Weights of a small mixture-of-experts language model, trained from scratch on English Wikipedia.
Size: width 128, vocabulary 8192, 12.6M parameters.
Experts: 128 squared ReLU neurons an expert, 2 picks a token, a sigmoid router.
Training: a variant of Adam for the experts, 497M tokens, 3795 steps.
Below are experts of layer 4 (counted from 0) of a mixture-of-experts language model. Rows are named router (the router's row for the expert), up (a neuron's input weights, with its number) and show model dimensions 0-127. Each number is 128 + 32 x the weight over its row's rms, rounded and kept within 0 to 255.
Before each expert's rows: a language model's description of what the expert responds to. This comes from a sample of Wikipedia text that the model never trained on.

# expert 21
Description: Capitalized word-start pieces. First pieces of longer words or names after a space, such as St, Sch, Ap, Inst, un, comp, exp.
router [190 113 124 182 147 145 145 104 166 132 109 106 119 117 140 109 137 115 111 110 114 142 128 156 104 128 155 124 111 137 147 168 145 134 128 112  77 173 157 156 100 116 159 165 114  77 107 137 154 135  77 119 191 123  69 113  91 111 124 162 102 183 198 143  96 116 194 112  88 143 148 171 127 159 135  72  81 203 188 150 134 115  57 124  63 127 165  79 147 141 119  85 150 109  83 106 195 142  65 180 130 115 169 124  71 163 120 158 155 175 132 148 125 135 111 142 120 135 153 185 149 137 141 172 161  83 137 122]
up1 [104 103 154 118 145 134 152 104 129 116 136 139 198 143 141  97 125 150 115 131 159 207 125 168 140 110 181 166 151 136  79  91 123 111  89 199  84 109 119 152 133 114 131 174 108 117 108 126  81 146  51  95 148 126 152 120 115 163  85 147 156 155 137  98  68 165 214 132 153 134 118 117 133 136 135 115 157 172 122 136 158 150 116 146  53  72 100  41 180 119 135 139 128 149  75 141 151 127 105 123 140 139 167 126 115 138  50 112  72 122 122 110 156 138  78  97 141  78 117 123 190 183 149 153 147 111 125  83]
up2 [104  32 118  74 141 177  57 131 158 153  82 141 125 136 167 109 146  89 133  91 155 138  98 143  97 130 115 145  93 108 152 129 167 121 100 110 125 131 135 120 137 148 182  97  86 134  94 238 130 129 133 156 113 137 150 145  88 122 204 147  90  84 151 158 107 146 194 168 130  82 126 123 138 123 140  94 108 164 152 137  83 145  99 134 111 112 155 147 117 122 143 119 140 135  61  80 118 118 142 148 151 167 109 122 180 116 141  86 106 142 115 131 127 138  80 166 119 107 157  99 133 174 100 167  84  46 177  67]
up3 [105 131 113  77  85  31 167 178  76 177 124 100 150 122 109  93 131 156 100  65 152 150 175 121 106  72 100 138 128 165  63 120  95  71 167 151 139 154 157 156 108  84 112 148 164  73 187 106 166 172  69 108 147 114 139 153 152 139 180 113 141 163 149 147 113 118 171 107 107 170 123 117 159 122 197  95 160 107 164 131 124 117 126 159 135  98 105 115 123 117 126 157 120 110 126 137 135 151 118  75 120  69 133 154  71 142 132 127 116 143 147 143 143 164 143 161 130 117  66  72 137 151 126 166 167 104  57 106]
up4 [138  97 122 137 170 116 173 138 145  30 123 130 148 146 106  81  81 114 127 134 179 138  58 132 166 132 134 115 125 163 123 100 162 100 123 130  76  84 147  65 121  95 164 183 127 139 186 135 152 186  79 114  97 129 107 125 190 140 143 156 134 123 110 126 137 147  99 149 110  69 138 132 127  97 163 106 152 131  85 121 111  84 129 150 172 133 167 154 154  73 174  75  85 162 108 122 131  93 112 129 120  74 167 116  69 197 123 130 138 118 155  97 157 157 191 138 166  90 120 159  84 189 134 132 110  76 106 151]
up5 [131 111 136 178 136 166 128  83 137 163 152  84 104  95 125 173 101 124 143 120  44 121 136 150 173 111 171  98  90 115 154 142 103  84  97 157 113 131 110 129 128 143 156 174 184 160 191 139 125 172  76 111 124 168  68  65  82 165 157 157  66 143  92 138 146 192 121 158 152 163 154  96 116 120  84 112  38 128 111 126  81 127  96 142 103 162 175 103  81  72 117 101  92 110  44 104 142 137 107 103  66 138 122 131 131 127 116 174 109 134 128 105 105 105 122 149 111 142  84 158 114 143 120 118 113 109  99  90]
up6 [156 115 104 122 138 165 152 121 150 163 180 157  70  97 172  72 157 136  92 105 117  99  93 170 149  83 109  74  96 146 158 112  96 126 103 112 124 106 170 147 138 140 168 152 160  71 149 186 108  95 129 126 148 149 170 116 130 128 131 200 114  58 115  72 121 177 131 179 138 115 118 137 123 153 153 129 139 137 166 106 121 163 100 154  71 147 215 157  96 161  99 141 155 111 134 108 118 130  91 151 206 136 186 139 178 115 122 177 141 179 102 128  93 139  74 119 169 142 166 163 117 153 138  98 147  97 190  99]
up7 [176  73  93  79 162 130 156 157  87 172 142 103 112 148 117 135 178 123 117  86 164 206 171 170 143 159 105  87 138 121  86 155 153  79 169 160 141 138 149 144  96 135  92 163 125  49  98 153 158 130  54 181 108 133 160 166 147 116 160 165 169 155  93  99  99 117 171 118 132  76  42 129 122 181 111 126  82 178 117 146 135 112 146 122 116  93  96 110 132 109  76 153 137 182 105 102 144 170 104 119 121 124 148 138  77 103 142 157 131 134 132  92 146  87 112 112 136 151 122  96 132 134  99 204 125 144 116 176]
up8 [148 127  92 144 142 114 169  88  92 178 109 110 102 156  98  96 151 104 156 166 166 124 147 151 124  94 184 144 147 156 131 141 127 138  90 132 143 118 155 178 168 141 116 144 122 115  93 106 137 186 154 148 149 121 100 179 122 127 102 142  82 125 174 220 121 131 161 137 118 174 120 124 116 132 131 108 141 138 179  95 163  95 103 124 132 159 109 153 194 115  97 115 167  75  89  75 175 142 128 131 140 107  95 136 154 126 117 142 126 250  70 111 129 136 157  71 117 112  82 178 186  71 123 136 178 112 179 181]
up9 [104  95  94 163 112  90  55 106 128  87 105 159  95 125 107 180  82 128  81 104 138 113  95 115 113 137 134  72  96 112 140 100 170 134 135 157 100  84 101 123 133  83 148 133 145  68 149  92 117  90  74 131 228 146 169 130 114 163 129  78 131 159 159 123  86 177  87 153  92 170  91 171 159 159 111 104 102 108 156 132 134 164 136 133  73 145 143  83 200 134 127 152 122 106 155 177 114 127 118  99 131 152 128 135 118 104  57  67 121 166 111 119  63 173  92 152 149 118 104 114 127 113 102 104  99  82 160  92]
up10 [140  94 116 178 155 111 145 120 114 114 178 117 133 110 111 124 162 141 117 147 130 140 168 137 145 156 162 122 107  93 133 123 114 117 115 171 104  63 129 151 129 121 148  91 108 189  86 127  85 132 188 106 164  97 150 118 192 110 119 100 122 112 198 133 125 149  97 132 110 109 135  94  81 112 160 104  86 123 160 165  87 155 199 190 171 126 120 121 149 136 135 149 162 126  49  52 124  94 119  96 155 143  96 132 131 165  49 117 129 125 138 155  76 124  96 163  60 135 145 187 141 123 149  86 134  63 213  99]
up11 [146 135 134  93 106 148 147  81  86 134 111 108  83 177 154 101 135 141  91  73 117  77 151 159 129  82  92 161 103 186 126 103 146 129 174 114 145 156  92  72 106 140 123 120  88 160 177 128 198 145 171 173 111 114 126 144  87 109 114 145 119 147 172 108 107  98 192 190 134 135 105 165 177 156 128 101  92 185 172 198 162 114  78 143 115 167 130  63 139 127 193 107 160 126 122 119 131 159 163 203 144  86 101 115  78 116 115 140 187 167 112 156 129 115  91 121 117 135  97 118 131 142 107 113 139 131 156  66]
up12 [142  98 108 138 123  85 181 159 160 133 118  71 157  94 167 128 133 151 140 161  62 110 172 129  78  81  89 118 126  92 151 108 116 114 134 100 113 165 141 151  86 124 131 168 170 107 150 130 142 113 114  95 138 136  63 129 115 238  81 111  88 126 193 119 168 107 180 109 133 123 100 125  82 123  95 133  99 138 124 117 124 116  39 140  84 113 158 124 151 126  99 159 110 103 111 122  88 108  96 140 202  89 116  64 189 110 119 179  71 186 104 126 140  93  99  98 112 143 106 156 112  93  91 152 104 123 116 138]
up13 [140  78 116 111 109 124 135  91  89 147  97 170  65 176  97 114 134  96 132 129 133 112  45  70  89 129 181  98 134 117 123 143 108  95 150  92  66 156 121 163 123 138 111 147 117  52  93 135 126 136 116 141 166 200 171  88 118 135 144 102 132 138 171 147 118 111 106  93 114 139 144 150  99  97 177  65  57 147 174 110 127 175 190 158  66 116 157 108 133 105 141 145 116 113 156  84 142 122  78 183 109 132 115 152 104 134 115 151 144 178 108  97  89 155 147 142 121  72 130  84  95 124 160 163  74 135 177  88]
up14 [132 147 141 131 129 134 108  57 155  90 145 109 129 121 100 121  72 143 115 133 121  93  60 150 149 123 151 148 154 119  68 164 103 119 136 152  93 102 187 134 143  92 180 111  93  87 114 154 121 132 133 129 193  98 133  82 159 199 206  99  70 145 132 209 105  94 151 156 118  69 112 102 131 169 104 137  79 105 117 190 199 159 145 111  98 147 101 146 154 115  77 176 155  98  98 146 174 136 150 156 172 180 136 146 178  87 129 176 151 155 104 135 127 116 163  90 129 112 140 142 167 107 161 107 111 146 123 116]
up15 [141 122 121 135 152 110  76 119 139 125 101 130  97 157 132 174 111  97 109  59 153 105 140 148 129 122  89 154 135  94 120 160 146  84 112 146 127 109 162 179 119 132 185 164 153 146 161 163 133 117  58  50 150 102 158 164  49 115 160  48 182 147 137  86  99 133 160 126 117 128 142  96 108 143 144  68 159 142 131  67 127 149 185 125 105 150 210  97 120 122  63 177 144 190  88 142 187 101 101 143 110 103 125 118 120 153 139 173 158  91 122 142 124 123  42 117 126 151 115 141 138 132 152 149 114 100 100  97]
up16 [153 147 127 154  95 125 191 149 111 124 156 176 155 119 150 159 120 115 134 114 108 146 128 164 205  92 178 182 135 153 142 152 170 134 128 107  81  68 171  68  93 117 148 113 116 133 158 102 139 150 107 119  79  95 150 126 104 174 185 147 148 166 127 125  99 170  87 106 157 164  89 117 121 120 165 133 175 161  98 171  29  87 123 139 125 117 120 149 125 142  95 101 154 106  90  37 161 102  85  94 150  92 170 128 115 162  98 122 104 109  87 131 134  85 118 131 126  91 184 128  82  77 152 179 107 142 114 163]
up17 [142 184 143 172 183 133 155 156  56  70 105 105 132  97 107 171 111  78  91 108  93 119 116  69 115 163 171 130  93 141 147 176 160  82 178 157 145 118 210 114 139 115 102 127 165 108 149 117 136 140  66 130 131 118 122 134 173 111 136 166 138 118 113 152 170 204 160 124 191 108 124 158 167 160 122 150 178 108 120 109 137  92 108 134 124 125 147 155 154 133 162 114 128 143 187  74 130 101  91 110 133  85 120 114  74 118 131 148 186 171 102 119 110  80 156 194 133 139  95 187  93  72 147 158 154 120 126 144]

# expert 20
Description: Mid-word letter fragments. Short mid-word or word-final pieces within longer words and names, such as -ant in infant, -at- in striatum, -al, -t.
router [189  99  84 100 189  94 163 137 143  75 107 130 140 150 144 149 110 126  96 134 110 169 148  91 125 152 131  20  85 151  78 143 178  63 110 124  74 136 194 144 197 128 178 153 108 114 135 141 186 133 112 100  95 180 102 118 117 162 106 151 115 123 144 124 123  82 195  98 179 139 107 170 112 150 143 124 115 133 134 148 106 111 117 102 117 187 119 115 113  90 195  99  98 130 135 146 158 137 135 127 131  83 152 181 121 153 101  87 137 177 128 162 117 125  76  89 114  89 144 127 150 116  76 135 125  60 128 115]
up3 [175 105  97 170 120 112 124  83 130 128 107  91  82  86 152 163 120  80 104 137 117 119 133  93 118  75 147  89 178 159 165 201 205  99 130 114 104 166 114 187 180 145 132 107 166 157  92 161 125 146 143 127 114 144 142 121  92 189 118 162  72  33 156 198 139  68 120 111 151 171 140 157 142 116 111 179  97 127 141 169 201 112 100  95  98 115 134 140  97 173 128 136 140 113  84 145 156 161 144 103 134  77 124 182 154 104  94 125 125 108 140 139  98 117 128 112 122 147 100  86 100 119  79 127  88 159 153 117]
up4 [124 107 117  93 139  64 157 118 151 111  87  91 161 142 132 163 101  94 102 125 159  84 131 122 175 104  83  84  99 145  75 142 118 115 118 154  92 164  77 125 108 127 206 150 120 113  62  81 178 108  82  74 160 138 161 160 122 166 146 157 143 147 166 202  94 105 136 186 169  99 125 164 105 135  98 135 127 119 151 149 138 187 125 104 132  96  90 148 170 100 152 130 136 176 155 109 118  91 160 145 150  72 118 159 125 219 119 115 182  80 184 108 140 100 140 111 119 118 156 108 163 100 180 109 115 121 125 172]
up5 [112 107 130 125 172 103 154 128 176 132 138 135  78 143 143 125 150 101  90 131 174 204  98 126 147 111  61 143 109 103 133 101 134 154 151 124 142 142 168  97 104 167  73 158 137  81 102  92 135 112  96  92 164 157 113 121 137 130  60  96  80 179 117 140  91 144 170 129 117 130 108 164 131  83 131 145 103  99 184 135 113 142  56 101 138  45 166 113 126 100 150 142 113 101 143  61 101 156  45 119  93 110 104 117 126 141  96 102 133  84 179  91  45 138 123 117  84 116 109 107 130  80 128 155  99  75 185 133]
up6 [136 149  75 131 200  90 203  91 133 157 142 132 163 141 120 109 110 154 112 138 112  74 128 118 202 164 172 206 164 167 135 168  69 152 131 144 123 110 186 130 148  80 154 164 153 124 152 130 151 112 108 115 104 140 144 124 165 130 102 180  69 155 170 124 152  86 158 164 153  88 129 140 107 122 173 154 145 128 111  85 167  92 131 112 100 144 141 134 136 174 164 104 138  91 153 122 154 172 154 133 119  92 138 120 135  91  94 118  82 154 181 168 140 175 118 188 101  90 124 122  88 151 147 217 130 115 131 190]
up7 [160  62 101 118 210 134 117 142 175 132 168 135  98  92 147 123 119 139 186 128 169 125 166 161  50 153 170 179 161 153 111  96 150 146 157 120 179 148 156 117 191 163 138  91 161 102 190 150 138  79 134 170 104 108  58 109  61 148 134 140  74 154 127 113 167 180 187 126 149 173 114 128 120 183 141 122  83 129 128 131 123 192 131 149  98 124 112 152 125  78 116 134 130 128 109 127 135 130 107 157 114  89 149 147 172 119 158 131  58 178 125 121 189 104  90 111  91 139 124 134 119  87 153 127  86 128 134 152]
up8 [190  86 104  79 130 164 152 116  89 109 111 141 156 157 153 107 148  88 170  98 116  96 108 138 106 147  95 138  84  79  71 187 112 165 101  70 139 115 127 138 113  97 153 184  79  74 161 104 113 145 161 154 143 118  63  76 141 133 147 106 109 102 155  97 162  92 110 106 114  71 119 115 122 128  83 134  98 123 119  74 181 107 131 152 142 103 140 136 140 174  98 154 135 173  84 114  64 127 118 125 119  62  95 142 129  78 125 151  77 218 106 151 108  86 105  63  83 115 144 135 118 166 104 158 136 122 167 117]
up9 [ 99 106 150 159 102 119 185  52 137 182 167 177  58 156  83 155  95 136 154  73 134 108 130 143 127 175 150  93 104 164 113 193 132 101  84 134  98 161 165 111 155 143  94  82 143 149  99 111 179 112 160 109 145 163 106 125  84 149 153 132 116  88 145 179 119 147  99 122 140 137 107 132 109  95 117 146  71 108  88 185 105 149 153 124 132  88 128 127 125 103 156 147  90 136 118 153 155 210  90  87  98  84 124 187  65 127  96 143 120 117 121 140 123 184  84 111 127 183 124 148 187 169  88 133 122 129 140  73]
up10 [146  92 123  88 111  82 151 106  96 183 102 164 133 136 159  84 139  95  73 183 161 134 115 154 130  72 103 129 154 187  74 163 138 166 122 107 144 168 148 104 166 194 113 139 160 166  79 131 144 111 106  63 125 153 145 104 159  96 129 113 118 123 156 211 108 100 138  84 100 158 132 129 145 172 100  97 149  90 116 194 114  88 121 152 165 164 125 110 153 142 116 149 149 193 131  96 123  74 116 152 145  95  71 169 118 131 168  94 122 126  92 133 180 176 136 141 111 124  67 147 155 149 121 174  94  58 116 111]
up11 [120 148 135  94 109 120 173 138 192 103 119 140 161 130 106 136 140 172  68 121  76 139 103 138  88 131 146 204 128 156  93 135  96 161 198 183  90  95 136 138 142  73 109 177 137 121 143 142 108 172 131 120 232 218 115 104 143 159 103 143 162 103 148 154  88 119 117  92 171 137 130 129  98 155 137 135 106 130 169 123 130 110 161 143 117  84 113  93 103  84 149 184 131 145 167 147 102 159 141  98 118  82 144 136  99 140  81  94 123 172 116 109 123  79 158 160 134 151 144  98  94 142 153  96 199 116  96  55]
up12 [161 156  68 146 137 119 169 133 155 112 161 165  61 159 101 141 121 112 116 126 137 158 128 157 159 173 135 124 118 165 128 142 173  66 140 138 131 109 166 186 104  51  77 123 164 148 138 162 157 174 158 130 104 123 104 133 101  96 114 117 137 168 126 113 170 152 151  98 189 181 122  78 133 146 150  91 149 101 128 124  85 158 133 118 119 169 138 142 111 116  89  99 135  48  29  79 161 151 141 125 116 145 100 143  96  91 139 188 107  74 163 148 115 163 108 131 117 166 130  67 175 171  91 140 158 106 128  72]
up13 [168  87  98 108  98 159 157  55 131 137 180 183 183  65 110 137 108 137 177 104 135  72 100 157 152 167 153 164 114 149 106  87  97 147 159 139 138 204 122 195 101 100  92 109 165 155 153  81 193 102  54 108 144 167 169 166 122 112 151  75  92 127 112 126 110 104 144 155 155 135 108 130 127 148 117  62 125 131 117 115 124  98 112 128 137 102  90 158 113  82 184  87 113 148 137 108 121 184 168 114 102 113 156 109 136  88 116 118  92 144 137 129 115 157 212 156 137 162  76 153 135 152 122 127  89  98 111 111]
up14 [168 138 142 148 157  74 196 127  90  95 119 177 149 110 163 230 142 113  69 113 120 127 127 104 127  90 130 111  93  77 107 160 133 109 138 162 151 132 187 120 137 107 148  92 164 144 123 171 154 201 146  72 108 122 100 159 148 115  88 158 108 105 145 177 140 132 125  39 106 166 129 168 146  99 135 110 113 111 106  88 123 123 148 123 161 129 154 142  93 137 152 130  56 112  89  89 176 127 176 148 144 124  73 139 110 208 144 138 149 103 133 166 154 138  52  74 144  98 172 144  87 145 124 136 132 119 128 133]
up15 [130  94 162 105 158 160 129 115 140 185 116 102 110 120  92 117  95 143  55 120 128 170  92  78 115 143 147 172  65  78 156  97 153 110 135 183 117 178 112 178 120 162 211 136 122 157 118 154 128 119 122  58 132 176  99 146 158  80  74 159 151 126 100 135 165 146 129 116 163 146 144 223 107 161 128  86 151  92 149 173 100 197 157 142 102 106 133 119 127  87 131 186  89  83 148 111 165 167 151 127 130 137 138  97 112 132 112  97 193 146  91 115 151 105 142 103 155  87 167 145 147  86 107 116 160 128 117  95]
up16 [ 78  77 100 155 114 104 154 177 150 156 137  88 105 112 150  91 181  78 108 129 137 178 143 190  77 104 167 124 169 107 180 177 181 137 151 141 134 132 147 148 148 139 118 126 134 141 137 129 128 177  71 100 126 186 127 130  71 114 157 149 126 129 126 174 153 111 146 126 182 141  96 171 108 196  84 105 108  90 124 208 145 136 140 165 117  87 153  87 122 139 133 120 175  69 148 191 171  82  99 130 199 139  96 134 104 121 138 156 144 105 117  89 146 125  65 112 113 140  79 114 171 136  85 171 149 140 101 113]
up17 [ 84  70 129 101 128  93 166  96 145 130  97 103 133 114 132 179 130 162 102 149 189 152  99  94 137 106 164 144 133 185 117 180  88 101  78 155 115 116  72 108  78 139 183  88 135 142 115 129 224  94  91  77 136 111 150 173 167 112  82 151 134  81 155 150 151 119 144 122 143 151 122 113 106 121 102  93 120 135 142 123 107 149 123 126 115 126  80  90  95 132 128 152 184 198 105 114 132 127 177 196 154  76 158 122  92 199 128 103 161 151 127 113 122  93  84  84 102  99 173 104  89  79 144 118  91  99 164 156]
up18 [218 128 104  66 151 120 116 150 170 111 128 137 125 167 132 139  86  79 117 141 136 109 161 127 164 117  88 121 128  74 127 131 157 132 188 101 103 181 125 178 102  78 189 108  99 109 142 154  91 133  98 159 110  65 128 141 139 120 151 154 116 165 181  78 113  76 170 139 134  58 144 127 107 145 139  61  99 126 116 177 140 125 126 110 147 175  99 132  65 116 120 114 159 146 137 109  99 109 113 198 157  73 135 146 137 150 117  85 143 140 120 100 178  90 153  83  80 120  94 139  78 124  85 113  90  97 109 198]
up19 [162  88 123 128  88 139 142 108 113 115 130 146 121 185  70 124  93 101 178 146 104 178 137 148  76  96  86 115 188 149 116 117 172 194 129 157 122 183 153 131 122 101 145 176 108  98 166  90 177 162 138 125 139 197  59 181 153 115 128 216 162 168 170 144  42  90 171 170 115 101 104 117 119 174  84  94 119 127 149 128 190 143 124 136 101 123 145 145 106 102  97 102 140 138 117 101 127 137 120 114 145 100 125 141 108 156 155  82 146  85 155 120  90 143 136 154 130  95 168 113 113 146 104 107 152 147 107  50]

# expert 9
Description: Foreign name beginnings. Opening pieces of non-English names and words, often Asian or South Asian, such as Ish, Kam, Raj, plus CJK bytes.
router [179 116 124 101 151 111 140 133 181  90 128 130  80 104 123 132  90 177  98 125  79 126  95 116 162 114 103  99  44 126 134 141 132 140 107 110  80 160 132  89 102 112 211  97 100  58 157 113 139 143  57 102 139 115 105 136  91 146 108 101 123 119 136 113  95 112 152  87 120 114  87 160 170 144 146 156  72 181 176 166 160 108  64 124  82 178 120  89 164 105 145 119 114  94 124 170 129 119 132 103 144 124 172 116  84 164 118 148 204 191  95 197 121 126 116 111  85  82 130 129 110 147 107 110  81 106 173 118]
up0 [138 135 111 184 136 144 143 114 116  89 120 130  71 146 123 116  95 151  68 121  84  94 110 106 186 109 131  88  79 178  95  88 106  99 114 137 135 158 132 169 185  92 136 113 166 131 100  90  94 110 128 111 174 107  89 117 118 156  95 158  95 110 129 118 173 113 126 108 187 108  93 172 143 113 172 178 136 126 170 175 185  71  70 129  65 146 148  84 161 125  78 126  63 105  90 125 117 148 177 157 125 149 129  94 127 127 114 135 136 181 107 158  81 173 135  93 152  73 103 134 116  93  70  94 117 149 179  81]
up1 [174 124 121 170 114 123 154 127 154 141  88  54 142 129 117 109 135 159 130 147  83 129 151 177 133 136 190 131  98 126  60 152 108 134 137 137 113 190 210 171 105 122 146 128 129  23  86 139 178 150 134 156 105 139 110 134  71 140 158  51 149 134 113 112 159  91 125 162 109 165  53 162 112 159  93 129 143 105 158 147 161 103 141 102  74 134 123  88 196  98 115 105 163 117  88 140 192 164  90 172 134 101 152 100 125 105 134 167 133 129 136 136 134  88 119 112 124 164 167 169 143  71 122 153 106 129 112 160]
up2 [136 124 142 139 140 170 132  52 129  80 129 192 118  93  86 152 117 126 130 120 141 124 131 145 112 137  93 175 153 128 116 152 145 103 156 104 117 109 133 134 130 157 166 146 126 113 122 117  77 187  51  96 113 141  87  89 148 111  89 118  99 142 117 164 113 131 206  17 117 127 113 135 152 144  96 106 119 132  94  52 126  93  95 128  71 112 162 112 142  90 163 175 135  73 128 132 186  82 106 124 118 146 162 142 158 129 139  97 118 122  65 166 112 118 127  98 169  25  72 110 148 137 111 161 135  96 110 151]
up3 [ 97 157 121  97 157  38 119 137 164  93 121 126 157  89 173 167 132 129 128 133 133 142 143 147 120 123 174 156 153 167 162 145 153 144 144 123  98 173 138 151 104 117 128 181 188  38 119 115 160  87  19 131 173 123 122 179 110 131 130 116 124 129 117 154  71  73 149 110 121 136 140 158 137 151 181 190 129 201 141 137 121 158 109 130 170 113 146 153 105 160 126 185 116 152 126  82 112 120 120 127  78 154 140  88  82 157  93 159 144 130  91 167 116 113 146 188 116 112 127 127 115 210 166 106 111 108  91 102]
up4 [117 137 152 122  96  86 119 166 131 125 122 201 106 151 122 109 176 123  88  71 139 133 153 144  93 155 121 147 121 112 167 144 127 150 120  62 113  95 109  75  86 142 131 104  97 138 150 103 178 131 109 133  90 104  76 116  78 122 142 115 119  71 149 108 102 111 149  60 125  82 116 129 136 165 183 166 108 184  97 195 115 112 126 118  99 101 156 121 181 116 154  77 172 144 145 163 160 123 121  97 126 131 121  90  81 164 176 156 145 167 100 141 149 148 141 161 110 166 102 116 151 200  56 161 107  73 196  67]
up5 [119 173 127 136 137  97 171 172 131  84 115 195 144 164 143 149 122 137 150 165 112 184 142 104 133 154 159 128 143 151 132  70 151 163 120 138  79 171 137  87  88 144 122 149 162 141 127 116 124 169 147 112  89 122  86 138 146 176  80 172 155 122  74 201 146 133 140  57 115 103 136 124  98  79 100 102 134 159 138 115 114 120  97 162 165 117 190 158 155 110 125 156 146 129 106 112 192  90  50 178 116 142 145 115  70 189  89 133 135 147 118 143 161  71 158 104 131 102 173 134 102 157 190 151 107  95 151  55]
up6 [134 118 129 100 120  87 145 125 163 155  92 165  54 104  92 118 152 150 160 103 136 106 152  91 121  98 149 128  93  87 133 141 176 161 183 133  62 121 124 179  93 161  87 123 137 127 181  84 208  88 134  93 155 118  81 182  60 165  96 106 123 135 144  79 113 165 133 120 120 157 130 130 169 145 164 121 124 173 142 144 175 159  98 137  70 100 128  48 119  89  94 155 178 108 137 120 141 122 127 138  88 112 105 136 139 162 128 176 151 144 113 162 139 138 114 101  56 188 110 148 120 182 141 125  88 104 190 118]
up7 [172 141 125 110 113 119 119  74 174 170 104 129 144 128 113 176 140 110  75  99 151 166 118 116 159 155 106  86 108 151 116 107 207 122 115 158 106 128  77 113  87 162 169 186 171  80 128  96 154 114  82 125 222 149 126 168  95 184 135  89  99 101  84 143  97 125 129 135 144  71 119 224  92 136 103 137 104 202 107 140 133 100 106 137 116  93 120 103 121  87 102 111  80  94 137 115 102  92 110 143 182 117 108 124 101 166 144 136  93  96 126  81 141 179 175 158 108 149 117 162 104 105 115  87 109 105 164 157]
up8 [221 135 145  95 125 114 147  71 162 163 130  76  99 163 166 178 115 171 126  71 153 176  92  83  85 138 105 169  84 117 123 108 125 129 159 160 131 135 148  79 172  89 142 119 173  71 150 137 145 114  92 165 134 134 135  99 121  89 134 126 122 132 155 173  70  97 168 112 140 141 134 151  94 219 127  93  68 198 135 147  99 102 115 183 148 109 125 144  99  97 119 155 107  89 142  88  80  90 102 144  68 124 124  94 113 127 166  91 117 191 112 140 171 150 139 118 145 129 145 131 129 115 180 156 121 123 120  82]
up9 [166 109 125  90 160 114 120 105 152  96 145 106  62 103 123 194  98 209 108 149 140 108 153 106 163  91 137 148  59 102 133 111 150 113 112 172 146 122 156 124  91 166 139 114 112  80 119  83 156  82 171  96 147 157 152 137  91 168 196 123 145 104 125 152  89 136 183 118 174 134 119 127  63 146 120 104 154 175 166 114  47  94 158 132 157 131 182 143  60  83 103 162 117 138 145 115 135  90  84 134 132 116 171 178 142 169 135 143 131 166 154 158 158 110  93 154  84 143 162 136  89  97 176  93  88 140 101 139]
up10 [ 91 116 124 101 149  79 152 146 127  90 117 151 122 136 139  73 141 108 146 111 147 163 183 143  80 135 199 168 165 177 131 122 111 124  98 137 101 118 142 148 148 198 135 168  98 119 153 127  96 101 117  84 166 104 113  99  95 108  73 117 145 119 137 118  59 175 171  97 154 142 132 160 103 130 160 127 156  91 161 103 161  71 131 129  94 104 198  89 146 116 182 102 132 115 169 145 191  99 138  97 118 154 149 115 107 153  88 171 147 128 146 165  80 108 123 173 142  90 121 110 196 127 238 150 149  84  94 123]
up11 [131  75 110 130 176 168 118 116  84  76 135 115 124 128 146  87  71 172 139 121  98 120 106 157 120 169 144 126 122 140 145 169  68 112 110  83 140 112 157 125 144 159 128 134  92 157 138 167 115 115 121  97 134 142 137 100  77 111  98 138  71 177 147 117 145  99 144  50 159 177  85 116 130 108 127 162 131  88  82 148 151  95 151 140  44 128 140 141 206  77 107  96 114 116 136 171 193 164 114 189 124 129  95 134 214 190  78 154 202 133 132 138 154 123 121 159  96  87 119 127 133 121 150 102 166 156 119 101]
up12 [141 122 113 193 122 154  88  99 120 165 119 121  68  79 200 107  79 119 147 187 110 134 107 109 168  93  70 178 111 137 152 129 146 118 134 122  82 169 132  91 140 142 116  57 144 121 114 145 151 171 162 140 126 137 147 108 112 157 151 107  37 160  92 160 147 125 170 101 167 142 168 118 161 131 116 121 125 118 154 147 156  52 116 153 112 129 163 148 127  99 128  99 165 151  86 152  92 136  98 142  60  86  71 105 171  72 119 148 163 141  90 143  87 204 124 101 119 138 153 159  83 145 145  67 136 163 130 121]
up13 [136 101 118  99 204 113  84 126 161 103 143 161 108 134 172  56 114 144 170 122 152 160  63 123 120 112 161 146 126 111 111 182  96 135 149 146  82 112 192 127 184 166 169 139 102 127  76 165 149 128 161 123 134 115 148 115 101 130 111 114  98 105 194 189  64 128 141  83 120 129 194 130 154 174 159 122 108 140 153 119 110 128 104 136 121  99 162 154 102  89 139 170 109 159 149 132 100 161 106 108  63 160 134 181 137 119 105 172 130  68 171 108  54 149 123 100 160 126 197 119 152 106 151  99 154 105 164  76]
up14 [ 99 166 143 178 156 137 142 150 182 113 149 109 147  56 180 149 142 154  95 153  79 122  45 147 130 155 123 101 170 167 162 196 134 114 134 153  97 161 148 133 168 101 171 149 102  39  88 127 138 144  78 149 148 131 118 121 130 186 135  76  90 103  96 131  81  78 139 141 156 129 107 143 155 136 130 116 120 135 144 133 117  96 124 115  78 142 121  34 106  81 124 142 194  74  57 188 132 125 106 125 127 106 166  77 100 121 103 118 138 136 142 137 149 145 108 150  90 152 174 115 156 111 149 123  68 121 110 142]
up15 [200 117 124 155 164 164 154  83 129  96 158 137 146 143 154 192 131  91 102 140  70 139 217 150 141 148 116 123  93 157 124 110 131 180 110 109  86 137 109 103 107  75 184 145 147 111 135  90 133 147 124 140 101 124  95 110  94 182 101 116 175 184 137 185 106 130 111 119 138 134 111 176 118 163 117 157  96 188  86 162 146  58  80 146 149 154 141 151 192 142 103 160 149  65 102 171 132  83 123 110 178 106 141 112  60 194 145 138 136 168 132 101  66 133 147 159 100  87 105 125  97  98 124 138 122 124 111 127]
up16 [142 131 152  98 163 154  85  48 200 122 128 147  79 106 123 128 131  61 142 146 125  96 128  84 147 164 106 105 107 144 148 151 159  86 100 137 122 141 171 164 136  72 174 129 130 120 157 130 129 113  64 115 162 139 151 159 151 121 132  62  72 142 122 103 118 129 175  81 127  64 154 136 111 140 144 119 172 155 118 218 147 144 154 116 126 184 105 150  96  99 106 175 171 159 112 115 148  63 146 106 141 120 195 178  86 137  76  61 101 135 131 170 142 113 106 153 118 135 104 177 166 112 111 110 116 168 166 140]